Below are experts of layer 13 (counted from 0) of a mixture-of-experts language model. Rows are named gate (a neuron's input weights, with its number), up (a neuron's input weights, with its number), down (a neuron's output weights, with its number) and show model dimensions 128-191. Each number is 500 + 25 x the weight over its row's rms, rounded and kept within 0 to 999. Numbers have three digits each.
Before each expert's rows: "comes after" lists some tokens at least twice as common just before its tokens as in all text; "comes before" lists some tokens at least twice as common just after its tokens as in all text. This comes from a sample of Wikipedia text that the model never trained on. Tokens count by the router's weight.

# expert 27
comes after: " on", "ed", " as", " for", "'", "."
comes before: " the", "\n", " as", " The", " a", " f"
gate0:511478523517489520510477488513514496471529503482553534521523502547484509472514497501485484510488507522523513521528486519472476510489490474507497493532510507551527455511476502528473531477489461
up0:478517539494540487472474489513518488516505443455505520481522496494467495460497497533470447504466521532553498498500505513520492490459471472519498511526492526534496488506470528523486510487512510
down0:543490487500504521492448486485455463523505496501474491463481450499502491465481511506531462529493481493430522468528486518483497500471513524474505506455457504518534523489476488525478538506428513
gate1:500559489483486475509478477480477523511466521474482491509485487536500495480497467476516462496496488506500491537498506496502470483477527468491478512516519496499490505497496496447560450473494457
up1:519518482475473510519473485500453516513488487537508491499530510494485497499477488482486426488500535529490480549501498512489459473475504449511501482490532475491527531505498509478543454470502465
down1:508515520474496495503461512502505434526452535492511533502531484497465547521496501493520470482466486471473522505526502518532501512461508441532501477500522473524480520512486504488520537521539475
gate2:499481515496517509515455468505494463504481512518519496492502496528514477498499520489515506551524516511473450514473478540519467486504484511501526480484480522519493537532482544487475516500489454
up2:511516481493504501495432516511519466461488481506453452489519456509529535502470491484494513554507496491494457536484480519500498518485486501487513458498511453531493532545546505477486487521501465
down2:521468484507479512516552517489541482503500509487482506542500477499539504510494520534488533450483497506464513470512492513541531538428517480499508447464507485546482493492507457534557506490462483
gate3:510484469411515517477481462502525533496492506482465486503485505498478491552530545475486475540493481494507541537526503519545511493540496560506493534497530514525459445505479503475453504473513501
up3:520492450406508506473494469488524523497502502502465482496497514486492491541535540479485486494510466494505527531515492499560515486511490519517494520517511509523454458510485465490454516486551511
down3:473465478548516485486488519500549530516501546488507486534509503511540498500508520468520539499485512481492470540515501456515531481526546533452454497486490527502475491475477490518525544513490530
gate4:525520536529465501476489469537535536496519471524473545465468500481514510504527481482474520494535503506464521469509458510521492503527524493533488511493537529502468474451522488474531530501496475
up4:504537500514469484485469473540525532482504483501479538443487488482518519489494476511503515509521502520479488494490446505570506508512527485523483528500527525501485444464518476461532529498501496
down4:515512482497465481462492516491544518443522517444535511531495510478468513483499487505465485511498506496493494488467488451465505485465508500532466498533514552474522501509463534483532464489470521
gate5:503481466492463523497484499499513460541513500513506520519510526468532519453472495491473531465542484486522516487577496478519507543502492512563530480488487524485506469500497495487499475489506502
up5:491486509487482509515467508507497470520517468512481556504452548483523498466474510467456493495519504520517509456559538454500475537530544551549519508508506528476466494513522524487480461495467454
down5:496488459525485536476484528481496547520492529485438469545488554515513457504459541490528481545488499530521515539522514511530523484439432495495474464518528510487497538491480513471530500473532515
gate6:514508540517509478516477475491484513497466496493496505496485462478506494472510515505474520482492504500501497488497497537503524532444484452506518517515464504543523489542542500447515464527507515
up6:535458530507525499529492501486473513490478484500534533507512443456505492472513520516480513498510486507472505487488521503506490531473486462496544526525448483546515490516546520462519477517502519
down6:465481490517536494533459512510496468524512521492504518500530466494492469534504474481504481482477521523497513482495514564506557565534494556481478486516543492462479501570471510497492514514481515
gate7:501494579491530515502494488474496481517485514494530549492532544470506507499499498508484482469454538475520504500489464513481501501494497528488483528456519491505461503477529481506501493501493472
up7:529518540487517512494481478504517476499486549510523527521535539467497522512492487524461484467465549526493491530478521520502453487451494540507491533498520470512431484483486444500498471521484479
down7:503510463462475515508528450475529575502496539486566483540489479532481506485512568477494517497525469497492514482538503536494522442536473486517519527525519513472477491515490482473534497512481485
gate8:549491489516474541513491501529495525491512508500528514466532475510494519446492528477523472528484556503510510579473489514505532422478505509506537480476519482552503532481550480489526509466516490
up8:512483485528514505499500504476479504499523506475536497510521480494474505448499538495544510519484552507520506546478470508495522471466491510485527495481491499514504555490539507478498496464534493
down8:495534441500505476511520534523499539533540488510521468528441512537491540475522488511468493474431498542501498462497551542523500490481496516465474506488509493495511500496534506472466532480502502
gate9:512495492493496448525520489513477501547472519545455494503536524531513491533476489488466484499519542529503522517515511478492534522504534488524452537492512490516477539492548501530576502468449466
up9:512508496489508504529519471531478499550456523509484506513559496494515496497474497511455467545512519504511506515522502484498512523513500496515455530492462477501487504467543514531518490493462463
down9:497568450504515548480548477530498522493502486524549474528559532507489459515498508477500488507514534480434495482441523510481514510503509473485499502520474478510499469533505533504443452491518522

# expert 23
comes after: "2", "1", ",", " ", "0", " in"
comes before: "0", "1", "2", "9", "8", "6"
gate11:519527500477529525505496461522533499503494521530481509488545458482479511515540431466545499473528517482480516474552454478494518495519482490491489457517485510494518494497510528518533491535506489
up11:487532482478534527521472479510541497479463516528480508477542476492484490530531471455543485515498521522478503471520457479486530499505470485492512455484452493486530472488507533505539488546519504
down11:483507495506494538559536493506502470506479494519497521480492503534471484464509530414476482476523541521512497507515477478540512495507540521477484461553502484487522515496510529471472468533495464
gate12:510491480513507521501528502482522497466525521510497506516506541468555548518484496492504478528522450505493525496486486516483534487461512496560461548503468528527508521519537469500497510522525511
up12:482541510514513499505498512469512522504474495501502442502508490506548538489523482530474488502511493497498501507520496479511502503516494492509531491500509422508458517579502491514491511535497545
down12:527535499447517498478481527496505527494487483494506519513528452465458502485523461503462509487527515499530534492483467517513499480493531512519539496495495499493523510456524541444509482522541531
gate13:486447515498495456519459505479540510487500487480494520516480479480532513547535518468466502477520492530473501521494485467501528487470524482499499523440551512549454485473551478492520493492526499
up13:500472533498488445551453518497538495490495497485487520569448495504555497527516511479479491445520515507462484521493477462471507500492529494512482504460513503529441461503525468504531511514513483
down13:514477523505494491489515466540532461527474498450529486488448515565470488453495520461477503504498515528463474478533495479554475495495502517506491525529535477502504542480496510447511455502506523
gate14:486547449515480486476467511491486476503474431462500512482515476489497513444540512511534498500460491471539498537513517502537524479478539475488518473457504462518457473483510496454513476501524491
up14:478523483520467493477475525487487486490462456465527511495553473480503489461547484531545495491475504479502466551502507486579495518466529489464515465481523468529504469466508527466511487495498460
down14:499485496490513472459515511504517487529481531513522525491544430521522444541514526549504480493498463494462511531474522510556475518464504479508498455523494504505513494487512475477487509533465452
gate15:523496487488541542495469513450542498465474499495510477482492512524497495528527485537493486521489487542439474507512505480456486465506541494473490520513501452505472532517509521474499519530434491
up15:490484482472489505475514531455512463473476529459513461487443524527514509539525507558498501525487480515462456495484527488506492479509532499469470510502514464511470510526508486497519490546474487
down15:500525503494484529511482517433486513526469527511494444520497467498448491493484494529513498483521472543504503511473469514490532483551526492494512458500531505460517500475486533488476492492478510
gate16:533475463502451498512403515531473536547533494423489508530491495491490489479510477508513510477490504498500495560498517513484511501519478508527488482511495523506490505473514502501518512490509463
up16:545511485495445494500498531472431576469488509477529540485484465510478509491477499444502512510491520541518495552514480507522506499496499523525518496516472497508473517489525496523507517465541498
down16:530494524534493501499515517496508514441467495502519454519477456444483478529500502504495506489517499517502486519459510518472489513524517514539489496477498480502486472495541485495486455484505520
gate17:468523507522495492476467497476496514498443464505541491516517512497534510514527482531506536465536486570458508474517467488532480491448478515522499489511497506496485479518463485471534474485504519
up17:466521500502508488483453463465519537484433447525561499511504541505539519491518476536502513493516494554466471492498485509551480490482502532495491455508496483478481486525495464467521477478488519
down17:499531542517509504487502536510532514481501497493508503438444512502522474505546518520538499524531485518456512506490489489512490482513497499492485523521512500514504514518498526456495493453519493
gate18:538517483461498529517535473519506511534473529440506528512480506493482492505478500504471509497514525488470470462488502488476496513500482477492498536475465500529510474526524412498437495497518494
up18:511502491499502494510499482505508488516488523432482507510476487472506521491493514497451482522510493509474440499518499438506488508436510466480520540490411503478511494504507466513461510524484536
down18:479521456522499501487514569534465520532493489512512526503491468531529504494490494500518535493510523523454510482517476507469492507520521454504526528496471505468477517482482453513446505476511558
gate19:503498512462504460489501460492516460514516474501517518439513488515495494560492483510438477470501478511506502528511488482546471510484475465521477529529512533569492479492466486480478504522524499
up19:515494490471496480480477484530489512487462505523485500470492492501504512505507515469488506492454498488499506519453507501488482481499498489487492506464491501495466464521529450513542489515550483
down19:496520529513514494474498501505503525464541465492487503509513476525523492500473525492518506466475501536510526499512553429511484506523473520473479522510483506518539469476457487458488548476529468
gate20:502509510483480512513519493474508508446462480477531484491513464509486509514498495503519477489456465497551517481509494515529491463531461529497506492477501466498513432495509468522519516506515446
up20:501497492498474505505534482458505524465453488469519498495526462495478493516497512515512477497458477498551504498498475538532506486513449507533506501491480453478509437495487470518485525494521475
down20:447543547532529538525552472506524505466498552467506500467479495561493551504515523496465473462498497519519506494496495519502482498507478510480478528479489484483490470483469443465561478524493503

# expert 13
comes after: " ", "-", "–", " (", " f", " and"
comes before: "9", "0", "8", "resent", "ro", "il"
gate0:492512469531515498522504510471502474490489511492488513527496493485501500511523473528485484486503478551486512527546491474520497517476494538484515451501468495496487520510538531525476510533495568
up0:504513488527509523497510488463506497505509500502490506516522474469533514511497499513468483517486459514523526514527488484514495514459494542494543461528484531502517532499532515517500501532529574
down0:512491492494527475502504472479466493499511491486495482447497535485512513478502476488449487521434519493491515489475497504430478485485483521514528505483503464495535471485533480483498476482475569
gate1:460514511461491526521468534488507507448479519523486498522493445481534520500508511530492477523501501487488540478536486491511439475507521477504483537476494487517505511494497505449501509483543484
up1:514503493413477480520483513532506532462480538490510503546512441485484521503539511534468495500480511504470497470510466499502482507488516474522485479484523467535494527496493529447510500498488450
down1:513513558499499536480503492485457442519502487499475456481495509493511434552443477480457498471521507486522498490503513492483496496519546473500531521472511507531508497486527523522534513420517504
gate2:499526528532499470480486543475496427466535549503505530489519517539493508529497511519480516478489499478511520533523472489529496494500540493505534535514498488495500472496500486529492484475502519
up2:482525510483532485484462517477491463500499496474497526509511479491496504514480527507490545497480511516567517535547442472524479506491522446503544518493513466516476480507522492484497489492484518
down2:499502470441520505487482483483497484459491541498497572535488445489487478511450495500530543472540478498493522523476490449503513477491518516508521478494526542476520507511516508501510498473464481
gate3:483509495511503495503458467517501535476480493523499500476495525480501495476478454512472431484454524509481512540483534519502501488494514455492470517484455512504477493528488496523520510494500478
up3:466520527519517505517481490492526555485498493534501528496490523494507518463494495486434454494467526473495480540497513526527528473505522430494491502450459503486456515516486490496518480472532507
down3:548520479494464434490524478523464532535511504543514553519468471462522438514474482495523486481478482527479493506531474517504473485492475512471498469505508494447535501511500468531484535462502515
gate4:512532509548478489479536520462484521465448494524513501499486505481538510499503503484487498551513489490480479519518501487474483478476515488538526504497455517515506506508486494516486468496538520
up4:506521517519504474439504494475518544479474500511534505480454499512537519466496517483494506530527491511495452516460512467489470468483525487526554506495458519491513464488465516471494493495520533
down4:465487521520508529524431490479548504473505504527489448493509554515528500512552457531538497530468506496516539479457453538502505488497498481469482500486520521517469510505523486450477499524494517
gate5:512534497492491470504534465484531488514450469495528481483557494508496502522511506536552509531502546519484515499514476496531541488492511517536491525513516526520499497519473526473515477464475516
up5:515528495496491466492516490493505488551441480503524508491528481494476484517513512529561493486495518522454526508524429510527523529528533499498480522513500502543505475497494528503515518496510504
down5:526539482508527465505535531494559502502493466477524506506504485490489502493505529539476513489464550482481517508505471502513538528533505538508512514476484513451546501512493461505510467453531535
gate6:473531479515471464506514520502500514491474485523463526518517478562533520513527480447521493506530524512523459519496522484474531483501487551509530459503529536492513467487529501459503497521547478
up6:496534484510496470521508513510513508505470486520458512485500454555527514520537476455508468504504539526522480507493505503486515505517514519497530467498512522494502476484530510485485505505520502
down6:470492473539517473506504516484510507549546477510451535507503556536527527490491451529506502488490470501488476505488541516488495513465489534490519480514550482481472550474488495485500475463483499
gate7:509487519458531502461483507485493466496496539491474475488521518494480514482494515467442483480509515502517486472541501492500504527532468532486456541510462492525505506486478525505454516515513451
up7:532488519487527525467510485498505487499504518508477493493517481491473521479510510469442482469501472480538520508547493520520477506528462516484497516514476478514493499484483518515478491501499482
down7:494447539541534502481516516501528518490467512503537526502487504493461477483474459499512507488486496507462521513494486537511546515500496500556508481491553486471496526469500498470456533465505529
gate8:467480486492501554465521486482467529497502504493495509445558496496502517503499548477525470497499469491538522533471448518486514533426549474493512531488498465520492492472479512475485468498503520
up8:455483514477484525535511488469460544498478505517482518477504474478532511501470523459504482492521470487534504541488483505485472526468527456466513527493509475521468464475470530498486467514538478
down8:473494468515484468487494496481505515488520502484486555456498548462493511467457503486536496520461506509505506472498489503534490488502516473529464547493507525488511476492493535459487526434493511
gate9:525503530510480482453522480453481445507453509490482531447460505465475528567486488512522511456540499520495493497488480518531499507488487520520466455522537462554506452526489513483490504491541522
up9:506529511533487436488515447438496467490481485518518482474479491500512507525487462523502504488513499540514492456500482515501505496502468494496475472445522449491480483528492508480484446496510513
down9:521554529524512487523492503510501486509517512506506466491455506475507560493495541518511464514514497540498502506517513526478472509476494528512509532542550509512521510516527493503517502565541496

# expert 9
comes after: " |", " ", "1", ";", "9", " ("
comes before: "1", " |", "0", "2", "3", "4"
gate11:498525500483507505484484496498507514505496505464498532454509491507510499474483463518488488448514490458523432470482499510513521520520518486500524482498432410536505541523515493487506485472510475
up11:474517524459518509518471492459469493463465478452494554496527500463508541511551466493493457479467467450530453506498504486508507536508483501546448525490461483525493493503461505506505518528509454
down11:518477447458476509474462527466543522515494494540504531488467480494524498468490495477529492498420545478515515483503482542545505538543534495469516521482506464444469519511540491543504471523482471
gate12:487480494472504464469468482497510531498504462479511485490491506432494497481504491494498506524478521522562490504466553493495514517490500467544511465493458533531508475527532503461488500457503505
up12:485497499493518441505498469508516563515498452506504495491487510486493495474480514473479489544467500509551527550476513481476527522500526502521489505487487522550534479521545494471501494483483506
down12:484464533500531480522502483514462494478470543445552486483524526463471529482496519538545516479536511474481501466464502573488457471498488498509524471531505517495497520529508519473515456476468478
gate13:488496495508477502489473496518506490529520498489479574485510465508470548516513474451512487512460502436452491516489472501462525521477504445560511485517531468509473445509545504500469506490527523
up13:480505485499483504473505479530452473498533553473480549467508465504480551485500465458517483516469486435475504517463480515479523536493513486541523475477513503521498466531533513511504501493517508
down13:494470510487531452509474488481450526480541494566437462518484525471473462511503501485497504501471501528510499547520494526497492494477497498477516496526483501531515460516460459552475501478509499
gate14:545532542544454465492509495502521497526525466485509555521485540430536488472500485467510475519506488477486535535512499521488506506531489466525487484485513480501510465508445533438504505492475512
up14:553546533534466478502525471490517479525527504487501532526493507461551493477514516467507485486486489487468522514460520533506526521521444472535511514498525487503517457496462498459525489498475504
down14:518505536495532525482476542492503511490522514480527529496521513492516507511496530539525505524492481493545480489526468474490476458534526536471483453476510536533520495515517470495519500492479518
gate15:484491503503485508503522468502558511498494478519508477524547480503482496468506489492549461533540489508472517448537554528529474439522471496535521492508495508494457472506490552505522521501483512
up15:483515494477503491514508460533542483496489505479514487531543498495470484474534480529528451514521496519486530467529531526555480476533468505542533486507499491493455482495503545512511512482503514
down15:466513536531468518508442498510443506480457492487503479471490514504478555511450474461461521487509520524497538465480484498505494468510584485465545527475523511483510493517520462460509512517498497
gate16:529503473476461501521492504507543512529518506526478520507455536496542508523477497450511504502465521535479467484548542483499446502489508522496507520499507488495545502534471479533491494525499550
up16:549483484473479519502509540464504496499501487515479502492455532481541490515486480463527478488474536522507493476504534488507451473485503488504530538505514508493523497522496492518510493557509535
down16:503444519493512534502527499473486514488502482509489486466512509491516437505496477452525523508459478528513496463475494550502505492482492516487497498481499473516484513425499504500508510518488504
gate17:503480512488484526467492488485472491475515483490455507523489485462454519490553545545410462485469442481481472505487483536512571492493536510504481536459485490499529496486536475448516477526450490
up17:494471492475512532483511468468482445486508487557493489535496526483477509494552494543448461516486467507481520504498468498534555531512544494493481527481506491463540467501513472484542495515492472
down17:483484486536483461508491480549460478535502523510520507458491505478516508471504473515473495463468514502479539497522472494494515516498496514495470518520473523493537462468502504494533540487476508
gate18:560479511464502450506492510476506499525517493499495506432517528515527484495523490566473521526446505524497478484530546469475481449522485498527477518425496472504513507487523490489511530509501491
up18:514478499519498477510466513495505508490506489491540592487500558516517570503510435516493515558447488529478476500535504474508445475454523475507526508465516489453498506511486497506510527469501573
down18:466471505523549523488551483510507500548501500507466481555472495508487506478500493480523540523521528493486532538525469481507490505557511478505530484483511512496489523516473479484522492516545533
gate19:463471536524492492516525543472449512466469482522487466481511486477522531513485503503494475499485519493478499481528444561461521452485492487523465561503504522498510461493529478485503518507466481
up19:484536483496495506508421517474481501455494498461455513484527504454511527432516548472508503501517479515456516499524534514491510500479502516550490504507500495491516494555515464526496511519494483
down19:547488460498518514479532464498525491518572521496486494476514512494505534501509498476496514547490495502477476494509474533529486536504481486533537485497503484533493504462518447485532505527482540
gate20:490546480457495540493502495486514543483519534536526499508492493528474504480465464503482509481512494459487481518471518459514524494468512491512474519476514513492450477495499500523532480501517529
up20:520564478460520496499504499505513557518527532520507502520507502519482506499485459500478497475465493512514488508490508476520461507514498513522486509515521507487450458515486482523506512497510528
down20:433522488492516492494492463436517549472518487532504481458521466527498494526478501532531538489496516488464515449453478483531471507500521509511476521447485502506495539491509475481480480513510500

# expert 5
comes after: "\n", " the", ".", " The", "ian", "=="
comes before: "\n", "-", "==", " The", "urch", "The"
gate0:506503533451507465482483447485496512504511516490462514523469473495489523542544437475503518488474522540499486512487523498512504495458492474495527500503536502493499504504486471467521509503493544
up0:487488524481517475495479424459510461495516521502488535505456503528521524513538445486504536512515512532460460520497512494498527478461523460473535542510527486514477503513518480469535485501493537
down0:487499495518513505528486517496445483524467491482482516479495471487497497499450473502485475493530525524481503496504467473496473482459569486527531496485552508485530510478468488509506512437491499
gate1:519505553503444494475478456470522444513492547501516526526516521455548487459544499475468507468506492525494509491518527443527502471498489522499507542504509517459544463519500470473508499500471516
up1:538517536511448503492506458487520465517487529509509537539535480463540493476535516471473498483498487542510503520519527475512495458492493478486508559512528515476543446511509484482534462501488497
down1:507490454497509473485493496517528501516463494479525518459520481497521471488444561499528506514522558486496517518480539494492506467525495479471519492490493509503528545489525463500511493485504472
gate2:496480503495510475463534523506542466485526533481464516499536477505510501510541483531515496519517454491501542545506452508480474491557515474514546483504488499523527529497497518494457465521551529
up2:534468511502518474466526529484560456480533510485481496483560463506485492503548466504506511510527481491508532533477477521488451473575465464515513497495491505509509520469497514473489496525514533
down2:538527442520466488494496484535523454552521485479486499515470535492507468510524509497478514458485466481492497506481503488502508508520515508479515542464516506470516522475509469501493478507514520
gate3:523512494495472485515524543514469490503507550525527511531516471531489485541515490435491508520546472488540504464514547473503493514523482506479546512465482468492483529509474509552524502521538505
up3:524481518481462487499511519506484477509508541509523513511534522490476469539498481466495473481546486504543479465498525485509475483540483495479529529486476478493511530494498512496529526519546468
down3:501463517481486531507551519504511489525485485460552549496495528556505476524501510499487495453521471490518516501484512512508480490516500502517544484480485525528517468503510566539486511514443493
gate4:541501515501521508516513502498494525511514467443499495500469468528473530493558508521510503482478489471509512503461500502458531476466493529527504518493521508476507492499501471463499515488495543
up4:569508514502517493517496458513489533500504503469435508509464482523455493484557507535475472465473491508494472525437508506474484492435471497524469487467490540490508499507501479488497488478475535
down4:515490511534495463549496490479482486447533542472491486520534459535517515534506556548518516492497473533497524493487517504484484499507459521513462509490505509491497484486541490498469528525454479
gate5:519545492518545453549507498535497510486548517496525487468493492500495529493510473518501521496476538540544538494506545521534498453531478518536518510497473465476480507509483494476516488514489507
up5:520540504502507452528476495525495481482517525445517494482490473481497532470513466542494508519494531519494484478528520497562506456517495505525520503500474492497467513534469489470515483543506495
down5:489498478534514503525464506471491477485538533478498453503444429490521506485554540515491524511497517488511537560525492522548508505489502446495464501513522499531520509504475520485509521513492523
gate6:509488520489510475501547501487508541491519470516525519506511509535514489497505490497484506498495460499504539465530493536482515540506503529487527514464471486488491529504526463497497468557535543
up6:518504502509495449479504527500511530485496482517517517497513529526504487485519517501500504495501478496515541488537490544526521503491485536496537516459485495486488528497526478511508492562519535
down6:506487461483478504501514487517543498492483469533513476460509508477503420466532491488490492469519487507487511462506511494544527460493500543500500521484472495501521506491483520471462503517480521
gate7:518523507455482478499468512495488465495512490510542487478518476494566546499506515529507461526432514476551470497543489513526534513500486519506522469512474489537532559550483537508479518494504505
up7:499521502471492523505492489495516479473494489491556496459517478479536506507488517549428474481478493501573493502533454470499518527470494472506499517493501472522477476536518505491507504512524460
down7:501515500505455521538466496499500512506546527470457491472522493486512516486482506532481422508523524475482507518485491472466524444532533476523486497451486506481456533488472474507468468501495512
gate8:555504535490495502481505483490498507497513488517521482451561454494497492488504539471471497524496497501479473537512496507465517476486504525488464517498457481495514523504481475507491457478554460
up8:549507520477486480481499510507491490495482475494545504462541470448517521495493507505501490521499501501502507547523515510485551504491461521487458513476439475508542516523492484489493483480533501
down8:498520525464521494496500541502516508517490486489484543476565471511514515508490428474514494480470515481495541526484508517473492472510478484492466494491483457543518519481505481482493522508515484
gate9:512512482495496497499464515487482480483501483471504488447509516529478521457506507440503460480525522509485513516496489531489507507477535568511512540483451509499535509449475487512473527541455485
up9:492558485540511464482495492494485465481486496467505508483471489474500503486514472447499455477488517491525524509493472531521501508455539543512498540480461499478537508477451500508470509537490486
down9:456476477489525497490510460487515477459535486497503534461465461503513461506490478478495487538528529497489514456530491454523511546483494512485498529471508500476489481477530494513462505534481540

# expert 4
comes after: "s", "\n", "ed", "ing", ")", "es"
comes before: " ", " the", "s", " a", " S", " first"
gate0:522459515515477492482502522502543515482468514490461521503535526505497522511473494493525494501464492506511549515498501527491534499516523448483473545509505504515535517523482505498488489477520497
up0:548494508482478492505512499456508504485476472471468498490539495476529518454489526529487498519511494478498488504521516480524516475525465502528516530487489493521485473492492529447525478501491496
down0:458494539502502489473454505524453511502493488476505481524503492502533492511539500469503499509478503496541462491531459459495519500476540477454476499512489482511478527526453488467470481502500485
gate1:486542525499513466462505509497492462497532527499476497485472509529526494491523540510477488492487452519494521519487476516486478471469531488491499538497531481505489522497520517461499535535507459
up1:468551515458500466414505521513477482522501528502478487491500503516462521518512511543492518485483471507486518534510446539491518507446526486496493516477509486508500532486518438457481512531505470
down1:516513513510538501474511513439494486503458470500483462516512493493478501460497499501493480487526561507528526489488527528494486526517505509510468505507494522457508549531500468523498487530530515
gate2:550499473500460493523453517437481449447475503484545547521478451509512491526516480483495487529477500498531515498529542484492547492487462488485459555489468447468523535529488478466503503496521470
up2:527485486487470499527464501443473461451467504475533543506496458495488513530531495469516491567491521481548504482496541488478536460511487472497459548501454447487529526564500493481499503482531487
down2:444475501499528508496533507513495471505490485520477487493514490495452532520489509457424485493485526485498524541494458478455487477472498478521495507538502482538534461513488496488511507494499501
gate3:453505496510478475513501518537493537484466515480473490546514518517558475515472495509501463497490480518493443496524491498491495533474519493523447472494517496504512489543491518487519465487525505
up3:505485495494500500551485453526480552508501517466490456500515519491496477535469500490519482495501456527492468517509485517488543503471546489503456472479499481529507488550497500469539492499524529
down3:528503521550499488476511488520508522511491501461499489518501516491503347467448513506504532509522530496481496505492491529456498544482487501522496512498507497516508486525480526504495496507487470
gate4:490473495482485488504488500520535485500495524530490510483505460450488536517497499537487494530531490488546482490533521511425456485444518538525502515532505506526517490477517500500474472514485483
up4:483475520479475481499520502520540472513465526505490492476494459456482529507513488522492477525555477485529491512515516484438473478469504521497491486563496492526532477504504492500489508527489500
down4:509485510514511493482534524528481479535537508502501487502499507524496513502472530514482538527460466499490514525533498503477509506510477476477471495446476478503531484542483499488475567554511517
gate5:492487499513473511478503516490500514473479463530501504468506493465484488473444519493480484540542505482430509490477464475437505558450517563514522492494473500491559465542541502485539514460508479
up5:494486521492506491485516534487490506477502475511521483460512468493492503480467484512493483563540486500467513499480475491466506578459481564482536516496487503509541445517545514484559509490541463
down5:511519486490498483397537550483496491519485498517498510506508489471428519515465526488479513494457490552499482495488506454510550559497503488474489499524478504510516491486524514464475467493512505
gate6:510481531496516522522509482509501486522463485503474473492509545459485505475478461480486480508446473468495477511533519439555523533477549485508484468527504514503549536521518486538478526523515503
up6:519501529490495521515469453530520461519476483488486481479540520473483511499453494507461458512457463480527482507523540464561541528467523488503483491506461529475512532514519473507482515523488498
down6:475547470523520547519468519481519465460482487546523502531520494502480488493503514478511538525520483490501557512462525490480517502494473473465455477492517526517480490503485456495483487548548498
gate7:442492486481507438497517486466503526502523532501421513484537504511476495530453510481514470482488497483495505529495522504487482449466480490484556517433512555503500469502531474521502525527500498
up7:456499496508475458495516497446489510500489546499442503449523492508505509530502509485521481497495483482497520534470530474488490465481497479486516524442522554518489484499527480512501525513502494
down7:531474514494523474499512523487531519524482462483542524514521498500521528477478491498566473507493487441450489519533491450518448536488546527512478517508518541500487518512527502500507534467491518
gate8:540526507480487522488484536467482506507480516461510565510476483494490498537480485460516441524475478514489498541489433505531460504485522509509525490501519480483469477481502500531497477509522516
up8:519506508437469488518492529463516489501484518473528528475482507483483503534507465471521466504485475487500505541499433495567478510482517542507493462500524499491487525465492494493490484516538557
down8:484509517499533464534516505523486493482481507477501513506477472508486544466502453543498541488502528499464482490494541491482543482522502491498509528449520530514523495493527471536467458499535522
gate9:551511476505502460519497519499508530527511500516512530506500516507550517511499505494487526527493503547480467520488538506450489422513487507505491483482467495538497526503476540495521469486545506
up9:532515489497439468519504550512491491520499499483520476498488515521533510495493491503511541519492513537483480512476511511483494448504467478528473481476470524544511514470470532482495486515542527
down9:512526508474508498563455486543503504495476506500506505513528519438496459458498523518488493482462497493499541495475494461479512449494492510508467512498533518489515483461485509538543500497486524